config.toml
activation = "geglu"
routed_scale = 1.0
n_kv_head = 3
positions = "rope"
tie_embeddings = true
init_std_o = 0.0
warmup_steps = 200
Below are experts of layer 4 (counted from 0) of a mixture-of-experts language model. Rows are named router (the router's row for the expert), down (a neuron's output weights, with its number) and show model dimensions 0-191. Each number is 200 + 40 x the weight over its row's rms, rounded and kept within 0 to 999.
Before each expert's rows: a language model's description of what the expert responds to. This comes from a sample of Wikipedia text that the model never trained on.

# expert 12
Description: Final pieces completing names and words, often French or given names, such as Éco-le, Égl-ise, Louis, Charles, -ville, Autom-obile.
router,250,190,196,162,196,226,180,280,166,155,210,267,225,197,220,205,248,246,99,147,217,178,269,166,170,184,158,171,213,176,197,147,225,227,194,190,185,213,194,225,174,204,179,264,228,180,192,221,219,138,157,207,231,162,207,162,223,232,176,200,282,194,183,233,228,129,135,302,192,175,205,155,216,110,164,125,145,157,268,209,182,229,164,228,191,196,172,209,271,185,200,211,176,116,184,185,194,189,221,170,239,218,147,244,251,272,242,205,134,196,207,279,166,124,163,168,173,236,152,232,172,261,221,190,181,139,233,234,214,235,213,139,247,197,233,251,221,206,261,199,172,233,177,199,206,209,144,191,182,197,184,237,214,207,175,226,184,165,195,169,101,233,283,221,236,227,178,174,195,159,180,158,184,223,156,262,114,237,196,289,188,126,294,158,173,160,171,234,250,128,166,173
down3,224,247,261,228,178,178,214,193,164,151,172,185,218,236,189,226,231,234,175,176,156,186,153,220,254,212,195,185,194,219,228,184,235,179,238,227,189,292,213,222,187,144,179,193,196,193,250,274,204,194,197,239,231,173,192,178,260,202,246,230,173,223,227,149,260,210,209,222,149,159,129,291,174,235,169,237,269,194,159,231,294,171,251,200,227,157,216,242,211,143,178,184,160,224,189,160,282,185,170,204,211,174,243,154,218,167,276,164,337,260,234,155,229,186,147,147,199,233,187,201,243,208,270,221,140,213,172,190,210,113,222,182,251,211,122,246,187,265,206,239,225,188,236,231,193,239,161,146,250,214,283,183,194,209,224,132,229,180,253,174,195,225,182,244,200,189,177,240,228,230,220,116,174,215,164,211,236,199,252,220,245,220,177,146,262,114,276,156,231,144,102,203
down4,247,193,147,174,150,119,192,242,90,164,197,180,199,251,169,254,223,152,167,247,238,280,231,206,176,250,224,236,181,243,121,158,209,218,252,181,157,172,175,193,200,155,152,218,189,163,194,199,241,288,229,196,228,142,238,245,247,203,228,237,260,292,172,174,232,255,165,199,230,201,210,208,181,147,254,192,235,162,187,156,149,238,215,105,188,129,168,236,229,205,153,215,247,234,227,226,241,210,246,224,219,215,142,271,133,158,224,184,220,204,164,262,249,261,115,196,186,169,202,183,183,194,189,142,233,170,209,233,230,208,202,169,222,262,178,210,194,194,194,164,131,210,201,268,221,186,234,168,234,302,258,191,256,199,274,218,233,89,191,233,178,195,226,97,144,235,208,156,232,213,201,213,189,133,224,220,208,196,233,233,198,190,158,270,209,200,238,199,179,183,172,232
down5,184,226,148,224,203,127,284,175,120,165,149,220,170,220,181,106,153,196,215,230,184,230,210,211,221,237,210,161,246,174,213,157,176,220,209,140,304,215,231,241,213,168,212,155,215,196,174,260,155,223,204,216,219,212,207,64,275,231,205,220,158,225,185,162,219,238,258,215,168,196,250,184,299,199,262,238,218,171,173,200,201,178,234,152,185,257,168,197,230,231,182,293,235,126,249,206,195,194,255,188,132,214,169,221,169,126,218,159,233,204,255,151,232,237,175,180,233,264,174,215,218,250,294,195,170,182,169,152,185,179,235,161,129,177,203,209,202,185,236,199,193,176,199,211,175,97,247,173,230,225,239,160,209,228,249,264,206,330,238,249,211,146,168,219,176,176,202,228,162,224,251,154,176,169,194,226,233,229,201,238,206,157,209,252,252,152,174,162,237,222,185,239

# expert 13
Description: The conjunctions and and or, plus adjective and noun ending pieces like -al, -ic, -an, -ator inside longer words, e.g. horizontal, botanist.
router,224,176,238,186,312,181,172,219,154,155,236,233,185,151,203,169,232,213,204,156,159,213,202,201,252,149,206,192,209,187,191,229,211,224,288,229,154,326,191,251,259,252,167,192,224,183,183,184,185,233,197,152,125,157,237,199,238,234,208,160,236,217,199,232,204,176,119,243,207,189,200,154,239,206,178,216,206,203,210,202,204,217,206,144,208,244,174,297,203,191,224,151,258,149,119,237,198,215,198,145,176,156,211,196,207,241,178,210,238,178,159,279,181,215,183,197,204,175,166,256,193,179,196,237,245,206,215,207,229,161,189,188,196,147,127,196,327,235,191,213,210,204,190,174,172,252,215,197,227,259,169,188,195,215,105,179,181,185,237,156,140,215,145,170,243,236,127,247,212,149,191,174,188,258,212,106,153,193,188,224,150,160,215,121,206,144,178,278,86,117,164,126
down3,220,223,243,204,189,250,218,162,302,243,191,177,175,195,175,132,106,259,141,241,146,242,235,174,178,261,139,199,184,215,215,203,188,177,207,167,195,228,186,190,212,151,193,202,159,221,185,225,162,167,170,310,202,229,214,248,183,149,199,187,192,177,133,180,218,202,202,307,195,232,210,216,132,103,206,220,191,123,228,193,191,194,157,227,211,142,191,200,260,185,235,243,234,160,175,209,200,244,162,174,205,220,156,239,229,154,199,238,289,231,262,153,238,190,203,184,196,272,269,225,219,210,233,192,242,205,188,186,220,256,270,224,161,222,202,285,155,201,154,205,171,221,156,97,180,143,202,271,157,184,216,280,174,205,229,204,237,221,240,188,181,278,219,277,144,158,109,151,245,183,225,146,216,198,224,222,196,206,184,264,156,180,213,227,286,185,224,171,239,129,211,214
down4,250,115,229,209,147,185,279,128,248,171,160,213,160,148,227,217,165,234,165,170,194,151,191,194,240,134,143,181,210,189,219,185,165,152,200,196,171,129,239,116,209,242,199,105,206,164,179,238,167,203,162,208,141,217,221,154,221,226,222,148,138,214,188,178,115,229,190,151,137,208,237,222,177,174,228,191,245,144,242,231,184,202,202,213,88,198,226,208,228,221,218,244,220,223,177,266,166,158,262,153,225,218,201,145,166,222,229,116,167,231,214,230,180,152,239,199,193,195,194,217,271,232,174,256,163,186,195,187,199,255,102,241,253,200,127,163,211,244,247,202,196,149,216,202,170,268,155,251,171,175,129,198,171,188,158,233,226,166,265,142,154,213,163,194,170,172,133,236,236,134,215,196,125,142,220,277,182,201,264,166,153,154,190,195,271,226,176,227,179,239,202,173
down5,186,243,224,253,274,242,181,152,244,264,141,151,232,227,267,229,131,182,207,157,175,236,232,277,290,190,154,232,262,243,196,234,130,197,191,215,159,202,216,199,185,168,182,232,210,210,257,240,293,257,219,134,132,213,207,159,156,194,181,141,208,219,188,202,231,186,242,194,265,168,146,179,184,196,218,304,166,325,211,126,185,194,157,220,235,174,213,210,191,129,225,144,236,148,168,180,198,206,186,217,244,157,192,231,203,147,183,184,212,223,199,185,240,267,164,139,197,206,199,153,225,154,213,219,196,159,202,205,143,183,248,222,253,180,171,199,247,219,197,141,227,190,75,155,223,204,259,188,182,238,190,228,155,282,196,221,181,198,205,192,288,191,179,235,228,142,162,230,155,118,162,287,206,146,193,180,172,238,171,215,200,243,242,223,239,183,177,247,189,219,219,170

# expert 0
Description: Number tokens and digit fragments in tables, scores, dates, coordinates and money, such as 1,'19'1, 134–'20', '30' January.
router,239,166,178,188,270,274,236,198,91,206,223,190,242,278,228,229,186,191,173,227,186,215,209,192,218,217,194,147,150,233,207,162,329,267,260,145,206,210,167,199,207,183,243,166,149,188,259,130,225,243,224,162,225,177,197,187,228,188,161,202,208,133,201,275,227,172,186,176,159,201,170,152,276,151,184,194,200,182,159,135,258,260,114,207,207,212,195,206,136,225,208,231,203,213,158,214,205,183,155,213,215,129,117,270,226,182,211,223,223,161,166,196,226,153,222,213,224,164,108,207,167,219,223,202,196,206,190,193,224,168,209,162,250,158,224,195,237,236,202,177,155,164,238,176,136,192,179,130,176,219,156,216,134,173,197,231,136,211,236,183,145,210,158,169,195,214,175,224,182,153,294,79,144,203,123,203,218,199,186,228,139,147,245,222,217,230,109,254,194,140,157,219
down3,140,225,153,174,195,227,172,179,190,166,197,157,211,155,216,155,267,126,191,137,295,232,194,200,265,214,203,196,204,197,192,277,192,237,184,174,184,221,268,154,252,195,242,180,209,170,293,245,203,180,205,194,170,169,248,187,162,176,232,259,193,224,175,200,244,185,241,166,230,247,169,201,223,292,137,194,156,139,195,159,188,208,157,214,219,233,235,176,182,239,230,258,194,160,192,210,175,194,199,202,225,234,119,196,139,192,171,159,204,242,153,182,164,171,292,139,200,175,181,215,269,196,206,206,199,192,184,202,143,133,124,154,261,234,150,243,191,159,174,270,116,168,148,161,241,225,170,237,141,232,243,205,120,238,166,158,217,209,159,140,174,110,135,176,234,149,232,199,154,227,229,137,221,205,261,184,177,146,146,213,146,154,125,204,157,232,267,241,271,197,226,206
down4,178,110,308,188,186,156,252,208,203,320,189,220,216,223,223,236,180,178,284,149,189,182,86,195,148,197,235,250,257,189,206,212,166,195,279,201,238,230,185,234,182,243,184,204,147,180,169,209,121,208,219,219,264,169,175,210,235,112,221,219,272,170,165,149,182,223,195,160,201,215,149,185,209,185,160,276,149,300,137,159,144,219,170,254,170,186,244,146,237,219,155,201,247,223,203,222,177,188,155,216,148,218,245,173,197,180,152,159,138,186,280,158,203,157,191,203,203,203,160,248,165,183,230,216,208,190,236,213,107,181,225,160,211,212,241,196,186,189,225,246,214,236,196,185,216,142,177,140,220,176,202,162,189,190,170,199,284,187,257,148,162,212,158,140,203,148,167,201,141,240,236,189,298,244,210,266,184,224,168,179,149,219,229,188,127,159,228,174,210,188,176,244
down5,129,211,174,212,193,214,230,196,243,223,198,273,205,177,138,189,250,184,214,175,200,212,162,186,205,230,236,199,174,270,242,211,236,214,237,202,110,244,250,214,148,191,158,239,173,219,212,162,190,237,180,157,269,151,139,162,140,214,238,238,244,203,249,271,185,242,186,237,230,150,217,168,267,171,261,264,242,157,158,232,262,201,144,212,156,231,207,149,160,154,187,233,235,275,247,247,288,261,228,189,189,201,139,241,212,170,210,209,255,119,127,231,157,199,195,245,241,238,188,185,198,249,190,194,189,185,248,243,268,214,252,195,194,223,244,217,240,146,204,182,236,230,172,176,194,251,193,234,192,262,107,247,209,153,179,272,304,198,256,267,192,213,155,190,146,160,138,221,242,101,171,166,136,261,128,216,192,207,184,177,209,201,200,232,177,258,200,225,179,193,170,177

# expert 1
Description: Field names and their connecting words in infoboxes, tables and list headers, such as Date of birth, Coat of arms, Location, Votes, and the colons after them.
router,185,245,231,158,194,153,218,195,137,189,246,212,183,213,173,105,218,162,222,234,186,230,219,199,174,188,150,249,233,206,284,173,277,189,266,204,197,213,164,204,188,227,262,259,211,217,228,223,221,191,218,145,235,191,159,261,192,190,173,163,221,191,273,214,213,177,172,213,162,259,253,195,196,106,178,213,186,135,193,228,240,217,223,188,196,215,185,236,283,196,228,172,195,169,219,186,200,246,169,140,256,212,138,207,223,222,142,173,144,233,176,180,147,169,187,190,247,176,215,289,170,296,156,212,324,168,204,227,247,230,234,190,191,314,97,218,173,205,161,161,169,260,167,258,232,191,157,194,217,170,140,187,266,227,168,180,173,179,234,210,189,270,210,182,249,224,230,149,153,174,239,152,173,211,146,207,152,206,139,207,205,239,309,194,296,228,194,248,223,213,163,167
down3,207,214,205,184,186,215,254,234,115,236,300,264,182,241,186,205,238,209,234,188,197,169,148,219,212,197,167,162,251,230,183,186,245,323,193,170,146,262,200,203,177,221,258,147,170,232,198,208,215,230,201,219,213,168,136,177,119,217,106,147,182,218,188,277,207,138,183,167,235,209,222,206,312,206,239,224,223,200,220,211,192,178,185,205,187,189,286,170,204,218,196,226,276,197,208,195,214,164,247,231,244,225,196,243,218,326,219,190,189,192,219,246,244,194,173,144,208,267,152,270,263,229,212,202,234,257,273,243,274,177,217,151,244,171,199,183,162,247,184,249,223,163,129,179,205,168,190,152,172,189,216,149,128,203,154,198,179,209,243,224,209,186,166,126,185,160,135,253,210,182,200,237,249,143,193,160,170,228,220,197,178,221,141,163,156,155,143,140,139,198,269,225
down4,153,182,161,153,167,214,232,184,220,279,270,227,204,179,138,251,234,189,262,196,182,188,231,169,171,118,275,168,137,176,212,233,124,157,185,234,214,221,151,223,152,162,262,165,95,207,223,196,166,217,197,238,194,115,217,200,255,132,192,186,166,176,299,149,213,283,148,248,203,138,189,261,188,155,213,184,270,209,252,147,201,200,192,173,242,238,164,200,215,134,184,230,235,192,208,181,183,175,231,155,199,244,218,261,204,162,231,141,221,144,199,190,214,194,270,191,216,220,176,260,236,125,181,245,162,210,104,222,267,184,200,216,202,186,192,197,188,172,158,125,152,155,217,255,169,247,158,170,152,149,105,220,179,258,129,199,240,183,211,210,279,209,272,190,118,207,243,212,210,232,250,165,248,156,210,214,222,168,198,231,197,232,212,209,183,158,166,194,225,211,216,168
down5,152,183,205,268,191,217,182,172,158,238,270,233,194,168,163,157,251,145,207,290,179,178,140,171,219,162,155,187,189,193,232,253,196,202,260,224,245,163,207,154,168,218,297,212,165,141,252,156,143,187,201,154,171,221,190,228,181,204,173,169,220,215,156,264,166,235,246,178,227,137,170,246,193,215,148,244,144,140,201,192,207,203,241,161,253,132,203,168,171,236,193,167,242,219,209,194,272,212,231,241,105,94,196,212,210,211,251,186,199,199,215,75,213,172,175,184,248,177,232,189,204,195,199,181,169,201,273,205,196,165,170,162,233,139,204,212,289,217,271,192,189,256,259,216,210,218,138,135,226,252,271,228,235,195,174,118,200,154,260,252,194,240,209,246,228,210,196,141,256,137,193,204,105,217,184,144,145,182,235,203,202,216,214,138,226,256,204,213,229,239,177,253

# expert 14
Description: Prepositions in running prose, mostly in, on, to, of, at, during, after, before the, a or a year.
router,283,286,272,175,240,239,219,240,130,127,183,238,135,222,285,198,226,184,203,224,173,234,151,187,226,142,138,177,149,188,223,210,205,266,197,191,202,202,123,274,210,214,228,245,179,219,202,240,255,192,201,191,241,217,191,257,160,254,155,168,203,223,172,274,234,168,219,182,189,197,155,206,271,133,178,216,172,135,209,192,202,205,204,169,170,201,154,230,236,147,230,146,238,190,170,260,219,157,200,162,188,182,201,235,186,182,163,245,90,196,204,247,152,125,159,194,117,237,238,171,207,244,126,158,229,192,194,171,245,152,175,165,193,246,208,184,297,181,115,183,195,210,232,280,153,217,181,178,206,185,234,208,156,200,195,185,233,111,230,203,139,238,194,208,219,237,154,263,257,200,210,118,182,141,235,230,217,163,208,208,225,223,185,180,197,144,194,217,136,102,160,178
down39,274,191,173,175,227,271,212,195,221,196,233,175,146,214,183,131,208,187,196,184,178,220,146,199,248,185,202,174,217,269,260,144,102,179,256,251,256,197,204,221,243,208,230,154,172,189,226,183,172,137,176,118,88,196,184,148,176,209,231,244,146,222,226,222,171,254,125,189,236,208,218,206,181,194,153,186,239,194,231,198,126,123,218,183,255,192,181,177,170,171,127,154,132,268,260,207,196,164,179,153,179,231,150,202,155,162,213,205,238,219,193,220,169,178,233,149,220,243,150,148,170,168,124,271,143,228,157,242,264,258,296,250,217,240,235,250,265,254,210,200,145,208,224,215,242,235,226,214,180,216,219,160,201,210,243,296,195,208,190,199,172,200,274,263,185,195,174,194,127,207,182,140,181,230,138,199,269,219,239,175,170,227,195,192,199,164,163,180,271,221,140,171
down40,187,311,192,199,211,244,248,215,203,253,128,170,233,147,207,197,246,176,245,215,176,232,169,202,180,199,142,212,169,144,189,186,160,230,189,216,152,205,135,158,155,225,219,238,151,205,209,209,224,142,179,258,286,202,153,169,242,227,167,182,215,247,130,252,288,196,190,171,113,332,226,175,208,221,164,207,223,177,221,193,157,202,290,220,262,146,160,146,255,189,267,221,155,227,182,144,178,203,224,256,195,182,199,187,260,140,150,219,235,267,252,258,239,162,244,166,235,238,258,223,133,186,223,248,198,184,238,180,211,253,186,205,223,241,260,129,136,233,231,193,158,224,194,210,216,190,176,156,196,158,178,222,221,177,189,232,190,209,208,153,239,163,265,235,258,223,215,124,250,100,289,155,222,212,150,175,179,203,226,179,166,211,153,212,210,204,183,171,241,202,217,248
down41,165,162,209,227,197,266,191,150,209,230,154,180,188,207,257,261,204,171,232,213,202,198,174,179,246,250,218,175,195,227,241,205,216,197,166,236,174,183,162,203,233,262,195,170,179,214,214,144,221,206,204,186,179,204,242,159,173,190,258,129,181,250,229,170,217,190,231,191,181,214,270,163,233,211,154,219,191,263,178,145,243,203,249,203,117,189,171,223,160,225,271,172,158,167,181,195,196,181,194,188,208,140,266,169,183,160,209,193,197,211,189,259,231,168,125,155,209,263,234,106,106,189,146,150,265,301,141,193,219,171,257,189,193,171,160,233,338,291,210,271,162,195,207,138,202,270,264,257,270,172,228,198,163,224,259,214,180,190,202,135,221,212,221,170,198,187,164,244,156,210,209,211,160,144,105,257,211,195,150,278,185,243,266,195,231,149,204,176,234,220,126,236

# expert 10
Description: Word-initial stems and inner pieces of Latinate English words before suffixes, such as ex-pl-osive, pre-ced-ent, indic-ators, comp-, con-, reg-.
router,217,242,253,146,206,206,153,178,189,172,262,175,191,250,229,212,203,231,208,162,240,221,285,164,203,190,204,189,109,231,214,203,219,223,186,236,119,190,222,202,153,214,276,216,139,171,243,140,224,219,209,206,163,124,113,189,242,164,169,197,201,178,220,212,203,102,219,173,116,244,227,225,190,179,206,234,194,129,242,175,193,297,256,206,187,143,134,220,143,157,283,199,267,255,116,192,198,157,215,173,292,202,147,187,201,244,200,270,183,197,131,211,217,201,179,145,209,172,223,178,228,209,185,179,279,123,160,170,233,215,206,142,162,232,197,254,225,232,178,200,204,218,182,183,226,291,236,179,196,199,120,267,150,187,235,238,236,177,171,154,175,147,189,208,256,178,209,191,247,215,221,130,230,232,192,174,260,185,165,259,163,220,188,222,205,165,160,303,207,204,155,168
down3,205,188,203,171,189,256,278,239,189,271,148,206,91,240,207,112,230,209,220,335,117,223,181,226,214,190,243,238,217,138,190,172,182,265,185,150,173,169,97,260,146,220,194,213,209,171,219,155,223,199,163,181,161,152,246,238,244,168,224,215,195,238,145,196,157,181,174,168,162,219,277,201,178,172,186,131,193,177,244,223,207,171,189,201,195,174,166,165,198,182,180,223,227,137,242,204,183,171,233,174,164,267,213,221,196,174,178,311,183,171,182,220,102,170,234,167,184,231,226,256,197,187,236,188,216,171,164,111,225,118,161,187,200,209,237,205,269,190,183,138,157,221,161,159,244,165,143,163,184,246,234,218,232,212,242,201,198,183,162,197,185,220,139,139,223,139,235,180,167,181,197,228,224,102,137,174,180,153,175,227,130,177,180,228,211,201,271,224,174,187,240,255
down4,205,138,223,179,190,187,177,236,246,281,194,206,130,235,218,79,179,186,171,198,184,134,161,150,208,137,247,173,250,200,250,192,177,219,152,285,163,222,215,208,190,248,202,172,203,185,144,135,223,262,157,196,299,166,192,172,196,211,211,204,265,156,157,179,236,245,156,150,249,207,177,186,181,216,228,254,241,219,181,150,212,178,180,213,172,181,231,169,219,290,206,202,158,176,205,230,266,189,274,241,172,157,201,153,194,266,211,204,201,245,189,210,192,124,187,230,183,140,136,170,132,210,219,200,225,223,156,186,238,201,222,156,218,159,209,233,151,180,182,204,250,194,271,148,195,268,190,218,202,168,271,161,261,124,255,313,207,192,226,170,132,208,99,225,229,119,215,137,176,214,245,191,229,189,207,187,192,210,187,217,109,151,213,150,143,173,241,189,190,227,154,196
down5,151,263,259,247,226,229,292,198,181,204,236,148,179,225,215,223,174,244,138,170,215,224,230,146,267,148,150,248,175,216,208,232,224,116,151,237,269,164,236,197,138,232,226,164,208,170,165,188,193,195,222,152,234,225,248,192,261,156,122,178,208,138,251,227,217,169,237,145,157,150,233,228,221,254,242,187,224,248,160,214,165,186,185,212,241,150,278,200,220,179,271,125,212,263,193,203,216,156,252,171,214,190,247,173,200,186,223,141,206,213,194,222,188,173,211,221,211,269,304,200,205,263,226,244,252,199,242,243,243,222,208,170,197,204,150,123,253,235,308,187,253,130,200,257,240,222,187,182,214,269,200,208,217,180,121,222,242,232,259,200,187,213,199,179,203,133,211,249,182,147,221,173,134,180,196,149,240,236,210,204,113,244,169,189,129,240,187,197,174,149,157,208

# expert 8
Description: Mid-word pieces of Slavic, Japanese, Korean and other non-English personal and place names, such as Łukas-z, Shap-ov-alov, Herz-eg-ovina, Kim Byeong-ju.
router,281,223,185,158,186,199,157,146,195,152,238,207,217,274,243,240,243,165,210,271,232,154,195,132,258,121,198,217,199,194,233,141,214,185,189,143,182,308,106,205,281,171,181,180,216,219,202,196,204,196,229,224,195,168,133,196,216,150,145,181,229,212,193,210,261,221,221,211,170,197,187,199,190,150,274,149,184,220,64,145,262,175,131,257,221,212,135,234,207,135,211,162,218,176,160,239,207,198,151,202,188,147,157,204,217,280,235,195,158,183,209,270,182,194,199,172,161,157,127,210,173,248,210,202,199,168,248,181,222,174,209,204,190,198,154,281,212,179,197,252,201,199,209,249,246,209,123,237,114,254,214,192,216,170,246,220,164,138,236,204,192,206,153,208,267,273,186,172,222,166,212,165,197,250,193,138,120,213,208,164,134,164,228,139,236,197,189,204,149,171,215,139
down3,121,153,158,142,204,201,285,257,170,160,250,159,204,210,193,164,204,203,226,166,227,158,212,196,73,187,83,175,239,173,140,213,188,202,154,238,171,210,172,183,142,202,120,208,190,133,178,287,250,169,163,205,199,164,219,145,163,256,197,208,171,182,194,292,212,145,255,104,233,161,180,168,206,200,186,191,158,198,197,284,160,206,166,249,227,211,249,198,211,188,173,210,160,219,205,151,207,185,203,199,208,202,161,171,188,198,214,199,230,233,158,226,260,178,194,248,169,271,187,206,158,252,179,205,173,175,214,213,217,251,169,222,239,208,193,196,272,104,166,240,233,178,227,234,136,129,207,216,211,188,189,252,187,234,174,238,201,145,236,175,179,183,153,193,225,174,239,157,196,214,190,282,157,132,281,240,244,78,242,190,276,186,193,163,169,215,196,205,203,229,182,286
down4,267,260,228,242,212,119,165,151,254,164,195,176,163,117,240,220,212,164,207,162,176,165,209,275,147,240,149,195,306,203,174,179,230,151,109,211,210,125,207,143,230,233,188,225,170,148,236,162,191,215,220,238,139,198,237,264,196,216,203,202,119,92,183,180,209,147,214,175,181,125,213,217,137,219,220,138,163,238,253,214,201,203,252,159,234,227,182,153,195,160,239,139,234,136,174,135,227,149,212,187,195,205,205,244,240,262,205,200,195,180,197,228,173,265,246,207,194,230,313,156,178,130,233,165,158,181,65,167,180,203,246,212,181,200,262,201,192,188,185,213,205,144,199,177,172,165,151,153,261,210,187,241,143,239,234,185,203,198,161,224,215,215,196,207,221,131,189,186,231,147,228,213,211,237,198,235,169,267,149,222,240,127,249,201,215,203,196,211,208,180,243,184
down5,222,215,201,264,213,189,169,220,172,257,227,194,209,220,254,190,150,195,188,94,124,166,189,192,178,222,252,106,192,271,158,203,164,193,178,200,113,204,167,188,208,257,209,195,197,201,174,164,117,259,189,153,206,198,125,185,215,206,197,260,173,125,180,194,290,184,231,160,198,199,149,129,241,162,139,186,206,208,200,208,137,193,193,275,239,162,187,203,148,151,219,132,220,286,204,192,198,134,191,157,226,237,282,193,226,190,208,207,224,249,278,181,226,178,138,141,214,225,172,219,230,188,236,227,241,269,203,277,174,219,164,180,285,254,234,237,196,234,217,183,124,178,177,191,255,246,225,202,201,193,257,193,187,203,213,189,237,194,194,178,207,189,191,208,240,203,254,147,163,202,150,127,198,221,240,197,265,244,187,210,250,214,111,130,201,267,210,235,137,94,219,232

# expert 5
Description: Single capital letters in acronyms and codes, plus coordinate and unit symbols such as degree and prime marks, km, mi, and math sub/superscripts, e.g. IUCN, SNP.
router,266,190,182,105,206,236,271,158,141,187,233,198,204,184,203,229,210,148,161,172,170,144,233,175,161,179,184,206,265,251,163,201,226,206,221,121,207,223,165,195,243,175,224,137,217,218,188,191,285,198,144,229,228,208,215,207,215,246,230,188,184,171,236,191,182,154,194,192,122,190,195,206,233,194,213,169,203,178,223,130,235,257,240,183,206,269,183,169,255,195,239,225,222,180,168,218,198,254,248,236,199,198,163,164,259,219,208,228,160,144,185,262,133,157,186,125,227,85,162,261,94,196,144,198,230,141,168,204,176,186,185,222,210,258,188,199,179,180,210,138,258,216,223,264,201,192,146,188,135,155,220,247,167,185,217,200,208,164,168,212,163,167,123,159,164,135,153,125,196,123,244,208,150,181,206,150,121,123,171,184,124,207,270,190,239,171,163,300,209,168,168,163
down3,224,209,210,217,151,180,207,170,177,87,230,240,143,205,254,168,202,229,157,157,203,226,169,204,251,195,185,108,230,234,234,241,205,196,149,192,167,228,183,228,215,209,242,125,201,168,177,206,230,158,264,125,292,146,126,193,282,204,157,174,146,210,217,186,220,143,186,143,231,234,142,170,203,201,244,172,156,213,195,212,221,246,143,203,225,192,166,190,214,170,202,145,107,112,222,194,242,212,204,162,226,240,160,217,188,139,160,63,233,171,176,298,262,226,176,220,232,233,193,165,209,179,272,236,160,174,227,219,221,226,204,163,192,248,216,200,207,242,229,188,184,100,224,246,184,232,152,202,198,240,197,191,150,188,195,188,198,181,262,201,202,225,218,181,209,204,147,245,215,208,261,187,223,127,294,236,231,207,140,149,196,215,108,224,208,209,191,131,173,165,160,131
down4,163,236,251,166,208,250,215,151,189,253,135,179,110,254,145,230,193,181,210,213,248,209,175,258,201,209,165,228,201,161,189,274,158,146,191,195,163,186,205,168,170,254,168,223,168,216,190,229,190,180,252,127,193,157,223,185,167,207,278,140,196,142,173,220,199,232,143,158,183,287,232,192,203,200,111,184,149,222,210,205,146,203,223,235,190,187,234,174,160,177,271,188,217,144,141,221,178,224,146,143,183,204,220,204,191,147,165,229,185,172,217,315,190,158,99,158,171,151,209,216,127,218,229,187,189,203,211,194,242,250,208,205,106,207,206,194,147,187,221,233,138,119,110,178,255,222,265,241,165,198,291,227,193,186,243,189,221,214,193,188,117,166,193,189,151,215,206,201,247,202,251,157,156,265,300,192,212,241,177,226,121,263,218,183,214,155,191,207,280,208,188,201
down5,254,149,239,268,252,193,206,230,217,191,180,138,177,200,220,124,174,243,222,227,184,212,261,195,259,196,142,198,158,203,270,172,187,144,176,217,127,139,214,221,171,228,173,288,210,182,183,196,168,284,186,236,165,157,173,175,158,211,255,199,246,201,184,189,194,203,264,226,174,158,171,179,125,215,230,189,135,167,170,230,263,152,181,166,188,232,121,146,267,259,186,179,211,162,206,203,176,135,133,153,205,221,142,237,119,245,143,206,204,171,236,229,240,170,227,238,184,238,203,181,204,269,247,240,193,215,228,166,271,234,154,170,226,211,154,249,186,263,174,210,139,251,170,175,223,204,175,133,248,173,133,154,203,140,209,264,135,171,256,183,245,192,214,239,188,183,186,147,244,208,209,217,289,220,107,224,230,181,268,198,298,237,250,196,169,192,172,218,226,249,162,193

# expert 11
Description: Line breaks and sentence-final periods, especially after section headings, table rows and list items, plus heading equals signs like == and ===.
router,170,229,215,174,207,161,159,187,167,210,196,282,159,230,185,215,253,206,179,221,166,274,228,178,293,167,264,227,162,213,262,214,209,272,250,120,142,234,204,189,232,169,199,152,206,204,229,189,255,232,232,137,241,196,182,203,223,231,209,257,180,153,181,304,96,238,234,249,199,177,142,134,178,201,224,170,199,177,129,249,202,256,199,203,186,167,179,203,158,152,297,236,337,102,213,144,202,208,212,168,254,204,221,215,273,185,108,251,149,240,229,235,230,159,187,170,229,195,166,228,172,205,219,218,214,202,188,256,209,204,200,176,271,235,207,206,281,194,129,173,248,133,150,184,222,222,236,194,169,199,232,230,187,248,218,194,140,148,203,175,175,196,197,240,216,262,162,221,225,193,198,168,171,151,237,211,168,123,183,211,204,151,236,165,178,182,174,234,180,236,184,135
down3,285,195,198,247,255,171,182,202,278,144,184,241,208,215,160,274,231,172,186,196,222,163,181,165,238,115,234,210,196,201,233,193,211,234,154,280,219,202,197,168,169,221,179,189,188,215,213,202,183,263,223,209,240,253,190,212,244,222,155,141,224,226,242,229,234,203,195,216,242,217,146,151,181,275,193,198,151,187,273,154,207,196,221,171,259,137,93,150,179,142,225,223,128,179,236,172,237,239,160,202,223,182,192,209,215,235,234,185,175,151,276,201,181,166,156,164,161,161,197,240,288,245,164,278,183,277,153,266,175,292,241,153,168,160,116,157,206,237,220,209,173,133,195,221,121,247,225,207,199,167,217,242,193,188,185,216,211,229,129,146,195,219,197,223,138,178,258,225,197,156,160,236,215,151,222,126,138,190,209,145,212,144,254,275,156,242,136,226,238,193,161,206
down4,235,160,206,152,206,200,142,182,169,216,229,170,228,214,219,207,168,219,212,204,141,190,171,195,208,235,159,175,225,111,243,156,230,125,202,157,252,222,213,161,113,258,188,245,201,183,200,266,265,161,199,214,160,265,202,189,155,265,185,163,241,146,119,203,146,169,234,225,195,171,203,168,158,250,121,168,192,165,275,287,163,293,216,188,195,170,186,172,163,186,201,177,217,167,162,141,125,225,167,264,187,249,149,160,185,201,73,169,232,214,208,219,185,138,188,198,219,182,166,227,155,188,156,166,284,157,176,195,204,243,172,169,175,263,183,230,231,243,99,128,142,130,166,212,174,159,202,190,252,236,154,213,167,191,258,200,189,150,178,140,197,130,225,132,209,168,241,212,188,217,199,209,241,180,213,241,159,199,220,188,208,196,252,222,204,227,253,209,302,179,151,220
down5,97,173,160,263,139,244,155,210,220,135,168,243,228,170,201,215,164,242,169,210,174,148,189,237,201,176,158,234,194,197,194,225,167,212,253,163,229,162,203,173,151,169,183,240,166,212,182,223,144,191,217,189,233,263,111,204,234,234,305,227,122,160,211,164,266,267,165,177,231,178,161,219,267,216,194,154,254,178,140,204,236,147,202,184,166,206,261,174,216,225,193,212,135,175,281,183,236,233,108,245,195,174,248,212,216,237,130,270,193,221,231,134,102,221,161,240,164,220,156,197,188,115,245,145,209,294,148,203,230,205,161,261,190,230,163,88,226,238,249,245,235,191,228,259,203,189,158,271,179,209,198,230,211,156,169,212,178,135,216,153,269,213,157,205,168,210,219,214,194,218,197,225,271,152,221,233,154,223,197,217,181,204,232,160,203,178,188,206,170,223,200,167